Below are experts of layer 5 (counted from 0) of a mixture-of-experts language model. Rows are named router (the router's row for the expert), gate (a neuron's input weights, with its number), up (a neuron's input weights, with its number), down (a neuron's output weights, with its number) and show model dimensions 96-191. Each number is 500 + 40 x the weight over its row's rms, rounded and kept within 0 to 999. Numbers have three digits each.
Before each expert's rows: "mostly gets" lists some tokens that are sent to it at least half of the time; "raises" lists some tokens whose logits its average output raises strongly, later layers aside. This comes from a sample of Wikipedia text that the model never trained on.

# expert 4
mostly gets: ".S", ".C", "/A", "ZE", ".K", ".E"
raises: " and", " B", " ("
router:409523482538498488523486507449462423514436461518488522500496497518524508492489466476529490501519513435434513429539419467525456496502475515500541464574512501541574463452476540508514504460534482467490490473596561511459462508555544507510470526509504507487489530577495529489444529545486514516
gate0:513423554529461472543524421448541514521513494518487507509560543497495554526469519490470491502521423572488569442595507454434466472485512559527511500490529456466458510439501552566535522493511465475458503552521503468523528545521477496474477564525507515531451456476501458464496485514463408490
up0:556531560438476458458536539509500564540528460448448517469487550478534519453467501459503476554481484579532469432446541475472492536492484505476508495469561491487457588529428521494478498473474557522461518473547535515400466445501446528502481429423454568498535581510468519450522470487499505557
down0:460435502454556496464525405565478508493529441443466479561517496464549485486513478503475531528547501485444453511439478472454516517512446478593503546449491593474540434546454594405527526475544497445458473517504467450513451472516542455508461428405536479460548518496517515460500572562446535476
gate1:513506484509478503529472514488508527521516459506459532553510532495503440447489436532482503534508491446503516517547580498551551507420476529507494493506540493491538461501493590542501498490483423469510517539519542517474527498514503492520481511446466618540549542482492530553475488524487536531
up1:569466510506532501523533481524572532527468440509479517539438522517510478524482531517507535506491460471430502418515465453484511528543466463592495524516463518552524488493534536501454521512523486534432432471482508557521543540404524476429510524545474523519568551361579515502521491482528495497
down1:466532468531507468452476457495520445505424481523480479569533450512517450501478443458496505501549490582537464486515443505513469493539480447502536490479528534535482459560545539436549518480487500469533457406537442483552523564628452483461522467520440446452517503541450526519485479541503500432
gate2:508449465485534539502523496456463497500496538467469492504468507515452424453606559565478467523503468576432575406535545529514505477552491468489491458494543516569499486489519496508507458484514529430415550436527489480521525477543472565477548532465446482483447478517453542488559469591542476448
up2:498500526541513536538538529479541462517503460515521497584440525438449485423457497480529542544528591392455539473575528457459374503500527487551502554582441444472501501483448465518509545510548460429497472521600471525507514471452473522528451525499510505540470505466487518498442536438496471474
down2:432538499512417503488505481453491531514526525547473579441506489454470487491495506481530549513417533490505523535543518492542504486403498537525512600522470511570507531472436470541451480518478556563470464512595507544523498547608530552478422509495517516513574560461494503475560528467522566516
gate3:448484478517465451515506523518470425528506467549459520502465529414513493505525520488541529472519519491505564495553463421492515435501497498477489443489589557550508487482518450494541505480524471532519592519537448530440553487525518554456520481543496576513547526536515546489518503539511530461
up3:512464534562407424529450534513517445490512524471514450557460458419487512495508510473519543525497588484527540441534435465498481456469521482475536524471512507492523531465492513456470441549455449481517517469496482464517542449458468589532629505488478481507478524467535478525606433468554480425
down3:516529528525492496501482500472461488511579509488427501474506414489575493466553546474511413473541488490571541524476458502525549503474484464414547502517536518503481500436493392449502443543471462468504500506498481469581413560504481473491477542472437477413554451392565492500523516532530450485

# expert 14
mostly gets: "aged", " century", " top", " final", "-year", " third"
raises: " |", ",", ".", " (", "\n", " B"
router:505541484430533561545537501484511438532424485491472532400500532472513475489478502514506461546580487436447547462521524474510476479504497502556526501526412495558585430483545509465481536490502498441473519508527541478490499472534506564459464507550523562502478499492503506496448541485516528532
gate0:485490552483551535484518465540489461483453508480567471536498482501447488536516446558414438507582561503504494476518503501510476557492514515478451534516501529520457467546533462498553511489460498529497507486510503474571474451502474510485449552474532514479439500519523489481493514496444492468
up0:503484492590446536533511554512477536470453469556527520482558488520468525536513446487465603470464495392489495494498544448449489509518476443479561530506480504476481448523464518550529423569477501491502451538473495495515444510540524511504603526469463448519463469536563473551447477482516469496
down0:475479568479562544467529489470524578479501533446528487446524471541525463499500475526546513525522475463456502476499555443525489501512498585497545523542557536467462485560556460468530445529518460512491531490438539529488429526514532481494451445503502500523520457477507555510505508496455462458
gate1:532450526483520505582456480505488437474455528558540485554562407571547428526535459425487495550510574487525491449556468478478446496476552456438469522545504485513542550480406487483518449480543520499473530439492479530602404419483436488504496513477523494491492528510544508505518476525564359500
up1:482556537497507498467531439372492509469500514458477555490501542569461563516546524479529441475486512534534511482556486498444471468519490478476509412472521539418473484489565503540532515490498483449423549462524525471505486540494482582525522436495466534521465554453463551545519512465544555498
down1:520506521421477467507475471559517522484500465555566497520458511525492487515566589450513609486534579445540607521501438504512525505540447438450462484499524521522492499544536528505532488525431541479463511472536511440428406531535482549519546491523466471469479499510442495442512462515454533488
gate2:493533578480475439566534491561522489470474473545453460477502532467483485507487466453557479512521519538466456449481453426503469474495505464467542509441460531489531450508523522418503551504547472488530563528567496576496522538525576527425449499470461527474489508592503491459517488551431564547
up2:536527556429493614448525477490503508611515453444484473491483440580469514494506568559553565573509509482563483468500517480461428476512439438533494510494503468517509552448459431541516496470495468419479499508542510454400514479537506458503523495522537521548527480517519505511489520498502466521
down2:514478498454470496518449500517485570598481497503489449392463476496569526498521540533518502481438524439434446383506510525410498510426535495577504518518447533470582586435526512516518454472557484495467536514516461577444499488413534415496457546549568489562423536483490446457477508511497445544
gate3:509455508497451549478467520452471528494517546507474473509564477518455430493541440537527498511485477512489529410579492469431482446461468512533461515537536461551489480504425555565462451478523486503613518481598543521459479500543553517516441481483488551534459443543490540577490574513519511518
up3:433622515527484531485554516504487570389514441432499486473513518619464465543486516515503564516436524539514446443525532450525478520478570488456470476506516464485492504523398493574460469536562508469520503529538564526531455490555529480509477604491557470456459463474538467521571520492546536511
down3:535489502537486542568517484536482482533563438539494503486524463464501521539496578384525491540482518475481529553432494492530450565503544560536461416553535483495513434545459547594521588586472500549491465512541472499434469481465476497410606581465443472503534548437548502499548475490565525524

# expert 6
mostly gets: " some", " Columbia", " tick", " exchange", "gee", " none"
raises: ",", " and", " or", " ("
router:476582476492516488549514513523522424532450499518560508486536522502498461492534475547486479511537475481458528449572485494504485481499526529552505450573423508511580425509504556518482555421529489480500476499556579514476447475534516525470449484511490544550476561509451522480440569507498525565
gate0:541494503479429557493502499503490486455464572506542481517521520428449488476505484515426442436496510456438548456528450563518511451500528491451429525601453518471471476415498470552489520447555507527528429579545500493449504538508534558502524525550493516535575511473467469495523481536466534521
up0:552453562529397570515526511554526549491507416471491506482483544529489606558551503498591498486501520514473505573444458473544529511555486456542601479466586434540491501476558560479525557509539486471449573484499532460428565430558486450480424509584501498527508481518485513504411514492549516438
down0:527566460496538494492556540453523421581513511478439500532544519443554493506486545535484513559477538466491542557441513520491573441430496550468545434537489536512529425497466486500542482567525536466591573520466549470527420468509567537538470525526523553515497472447464499431595536473467523485
gate1:578479512506510558492505554566452443491481514443573519477535479458400515482496544498494509485520538465478490518531474534450459522454449477541478539443461563497556528554443492513502530441540478586498517506537541516518588500449617541493541432516505535502478552545425461503474483547432551478
up1:491484451478505520462518453471536477608600493471443510510522580498450552467516458432482482539462470452509437519442506518481393536551420438565512446449481518432503486439488460517560440472532478516464512504491539480433564478505501522447459481478476498521471566420435516551566506509492512478
down1:472538490477491574503477437451495473502488595534469514506500460510515525510492475502501503506473504525467461485455546484489510467484449392519516469507539450509537454408481530451490513433556456497415481479503523455505517446493532502436456429480519473465493494537474428453468495462461418430
gate2:492505496559422475517429461493430460496450544501473482485529471467567476503587452531555550461491498513501505551508458525515494481589521534493577518504479477567488505378526516575493494485580538540515418480397545532458508539437560515537487488539561517509479453476522486538499491583582435391
up2:500466428466511499457485577546537474443532467533515466538452526452412485546519462564527450458489535473491539411477550543524479500459565567521505522473534576469471486484524503509442560514460476497565519532472547502464490441474443492458474548526510524478438526485560484464466548500508440592
down2:503532475522526500477475522510432482523512503440503534473521542502561587496541546516521370533438478526447461535517497530518484594503511511481490447468544565432508454549461485556531484452418526468489539478435488505496494471512522508518512566474437521413413438495502477530467498504465459511
gate3:538478488514550552576498505581588512502547491499529497457457546476536574474465532487570445421454433470538490476471518562551505484481513581544477555488514461436508483476497498531521578523473456510484489512482545480538454563477432572510505525457501567492490501452515540557490552418542589460
up3:534504497481480505556511473522487535477610442539521535508520556466547403454518490484515460493532409479570499609556529422491506452517525526473486504520487522458442437515502483463530520511523548431537480504521517559510406494509501532456482463475500535545486520546462533479511436631465518487
down3:465451550453483508488537514514481520472533522544565453487542423491485452508526401445500547469536486537514484441481492393477508546419452572547543576503474482473446511543547480455492582469510528576497564503488468483485467502515508516482532509462456428515505481498488462529503526559524494530

# expert 3
mostly gets: " Hospital", " Affairs", " security", " Genus", " Singh", "ensis"
raises: ",", "\n\n", " and", " of", "\n", " ("
router:449553571499511519536517486439517439538459470511531527519487529469507497473517494536523474508530474456483537438571448474506486499525508541476540440550476490525580430480514513480525560432547495490511524494547611515478455484562527517464438474507515543555483521543459537473429576492437533570
gate7:473497478498482481504516466530518441492476460468513463488466476567517544448481476454467503495587477520484496554496557527562473569543530512558476497516395497509417484452450484443433518486503512506495527494431500541474450522484529507532554509496483494532449574509546510483490443512516474519
up7:497519518486481483503538495426482522448437468476536505486492553536497462517458442480503512454498561449461529523470426513505404617490489503436467529549570504473514554541508521550514460488544510498442442479524516465476597502516543547481454567495526458431543507503457521513494495538513502563
down7:553549463462476508455442435482549433416473553499533501536512523418492510542548446440526456528551532441509537501526494489566465470485423548494506468497514441442487476538599450661483508533507542473474555462553538516519529500517574513540547549536505472523457468545508515487503495495472498569
gate8:529552486515455463481510508526468514572480498471499551532466483524527499474518585488522486482553461526486511497559459485555578460437517420489505505521467524517494434511492487544552552513480493500489494432498494520452491495491549556507459524469481469462512426513524491446499470488502449416
up8:520513521603501461508462460486536502489570463486499490413478477504523493497529534472550489458486453541513514537507505478548541484473446558490569528510538469546493526463470512415522532507496472494512475515446575517485469444529519523476508547454479465574486437515486457485527459549449542447
down8:542537487539518567541552454559492490485472442549436382498496503493522481471456553452509518490492516468513513493532499553464515534536474544487527441449472504507497517490459493521530522431541475467498462604510499530464486517536478502519554521563543482519491535462475576419483501547499529453
gate9:467521474527469503482450456439499509532500543571474542536569535486531573571394451553495524505426511500576511493556550490525481471502464508490476416458505464435521444479462488391507545520425524550497539530589494495515486493472484535575475537517468491490436516420505451542516536480520410486
up9:469563492494546455475434511463500463509493476440554521499489501538554563530485439548548523517452497427423424532474458472575526545475466512526485558453590594478521536576526512545485496543476453551543491468526576547485522577503515509563531497476423524459495533490511561575508571444514510495
down9:482491598505514555535434500503428484498542523517482493495535538540579493553466501514396499493453529453553471456462478520543433518547582486473466481504536607498520507501476571544511522567514476515527470470484446528493504499564502422542487569457503506508479454489485456494502480476555465471
gate10:505489496538538490533487538508571513469465457515522454475470529565583442526437477553444566474515444463455548458559486455481479548477570480536526469526530464489481429473457513497471518460530495505497576517558419550512473526520496565459489468567432478593542493538479585473475531505465490529
up10:490532477521515461530542493654524506494425506489523494500553547518485465561468502496454516475421533559490539504458464506398511509508558433484568497540496503487454423466513579472503516416513570466499541537519547472477504509472511558483530488586540475481458536520483508565470503451498496604
down10:505513484530495506523444470488514510503514485552507518514472552545479550493543516473521461578435537539447509549479430502471479480405470440527517444454471482546464502530560545446516461518455457544502494470448458471546467515532464524557466570571460486498466588512507518538543581520548501509

# expert 5
mostly gets: " named", " founded", " signed", " joined", " established", " appointed"
raises: " the", " a", " this", " "
router:465521523493471520497493561458472456543456494513525485487533568489499474483467514514517488557534476438484509520572493503534458491537468540560513447556499493534556505467496536473495494463504448476489502460510541501490478484568523567509450476521504536551509471504476524490430566540478531559
gate7:545496529550492477537416505560453470559521497534513528458602511458523442506493470555526525538553530453472570521547515426443504499506484606533518526540462441471543566459478610452485479480478565502477427475419504532498507428434489554489541526609497525545518596523411485523488474499500465458
up7:497459494461501513431511566495447527549599580532441448449530512435484502440543494528527456418502547448527499511560499528478533579437481552532498481500502423493574524474472516505454445508550539488535460492518477492537488457509506504499493457579495497421450471464545465524473469457537498482
down7:460482473462518564430470502456507514513503452505516431424556447532504521475497425516495483463540523512508447501578507454555460486458544495473552485459480483456466534444504463591518505513484523468557565483551522496541487429574559531512466518489431477416520446497511484467548497506541534530
gate8:475490499473453406537512532531530493521406454413476531434463517514572388523554433562486538510498447473510517486467494468495467489552590528507517450579580501514558526461468461467506487473530513475586540479526498578527439497466532416511420454570467556527493475509506495405486407561520502527
up8:551470490491432480529503492520546485484442436429466520446499533540515475487507477485477534542592491475475516519527492450497528531532557522474514485520561413548568522461460472454468486486530482478580544466443492483536471485491482446461463511470503474539466460485499508421508444545545448545
down8:528502460457464467476454453537449529532448530525462459510450503506436474498570492555477552533469524521460500464441485458577487491511546497551524501496499482523450527522454466478456492527470511523554542516511504542548458503418447532499472462450483597485485463446506529500489576551496449473
gate9:549501586449517486462522533451531534449457492537439504432500436551504496484490483559452500495520482541534471500547450544551539503502423471501512486462529457462545547487474495518504519535487479507546516490535528500478451481459638509503511528426520400533509568426444543486442471515443493492
up9:475570492502441482522525469541540476456512520468499497552583548552469502484497506553459497550547499462464486512527539423496454519507438517525504498471435535498465445510523425417524480514467453520527461480435487504504430476494463556513497537530502518502583523525517465551519545481452496512
down9:588455543509512458492490523478623476447493487496481466545599520583483521479468445501465475549544481475517468485448419541472531461526464426538413505548534473530505453476471520535520447483544462576485527491533439504531450529521526456459557554458508428521533558531487506471515515537612520472
gate10:543486525409488573460480453422517465505550504472426559510471496488477523447504540500527524480551514537492551469590548459524537488474422444458483535558419469539521453495590425539570555482516510482541518447469587501526431532453515548498582526505553527534458451533455463510465531487556560519
up10:477461505430469492509553486499576476523574542513511479556432459498500537498518590494565569505514469528459505474564530500489535543466489416454439537456431439427486493412562376528598568541501531480470561553461548524476443502496475520482526480475494489549522490504481428527483552500603555563
down10:508484459517559415544537524514557490489544526563501435480480489507468524469483591503550444455499395517483516444506548504430519448438489507482485534507514487481480493469434508516547513452522475470463528552521503551514485527433503562478477529560568486484496579533482480495483462509525551560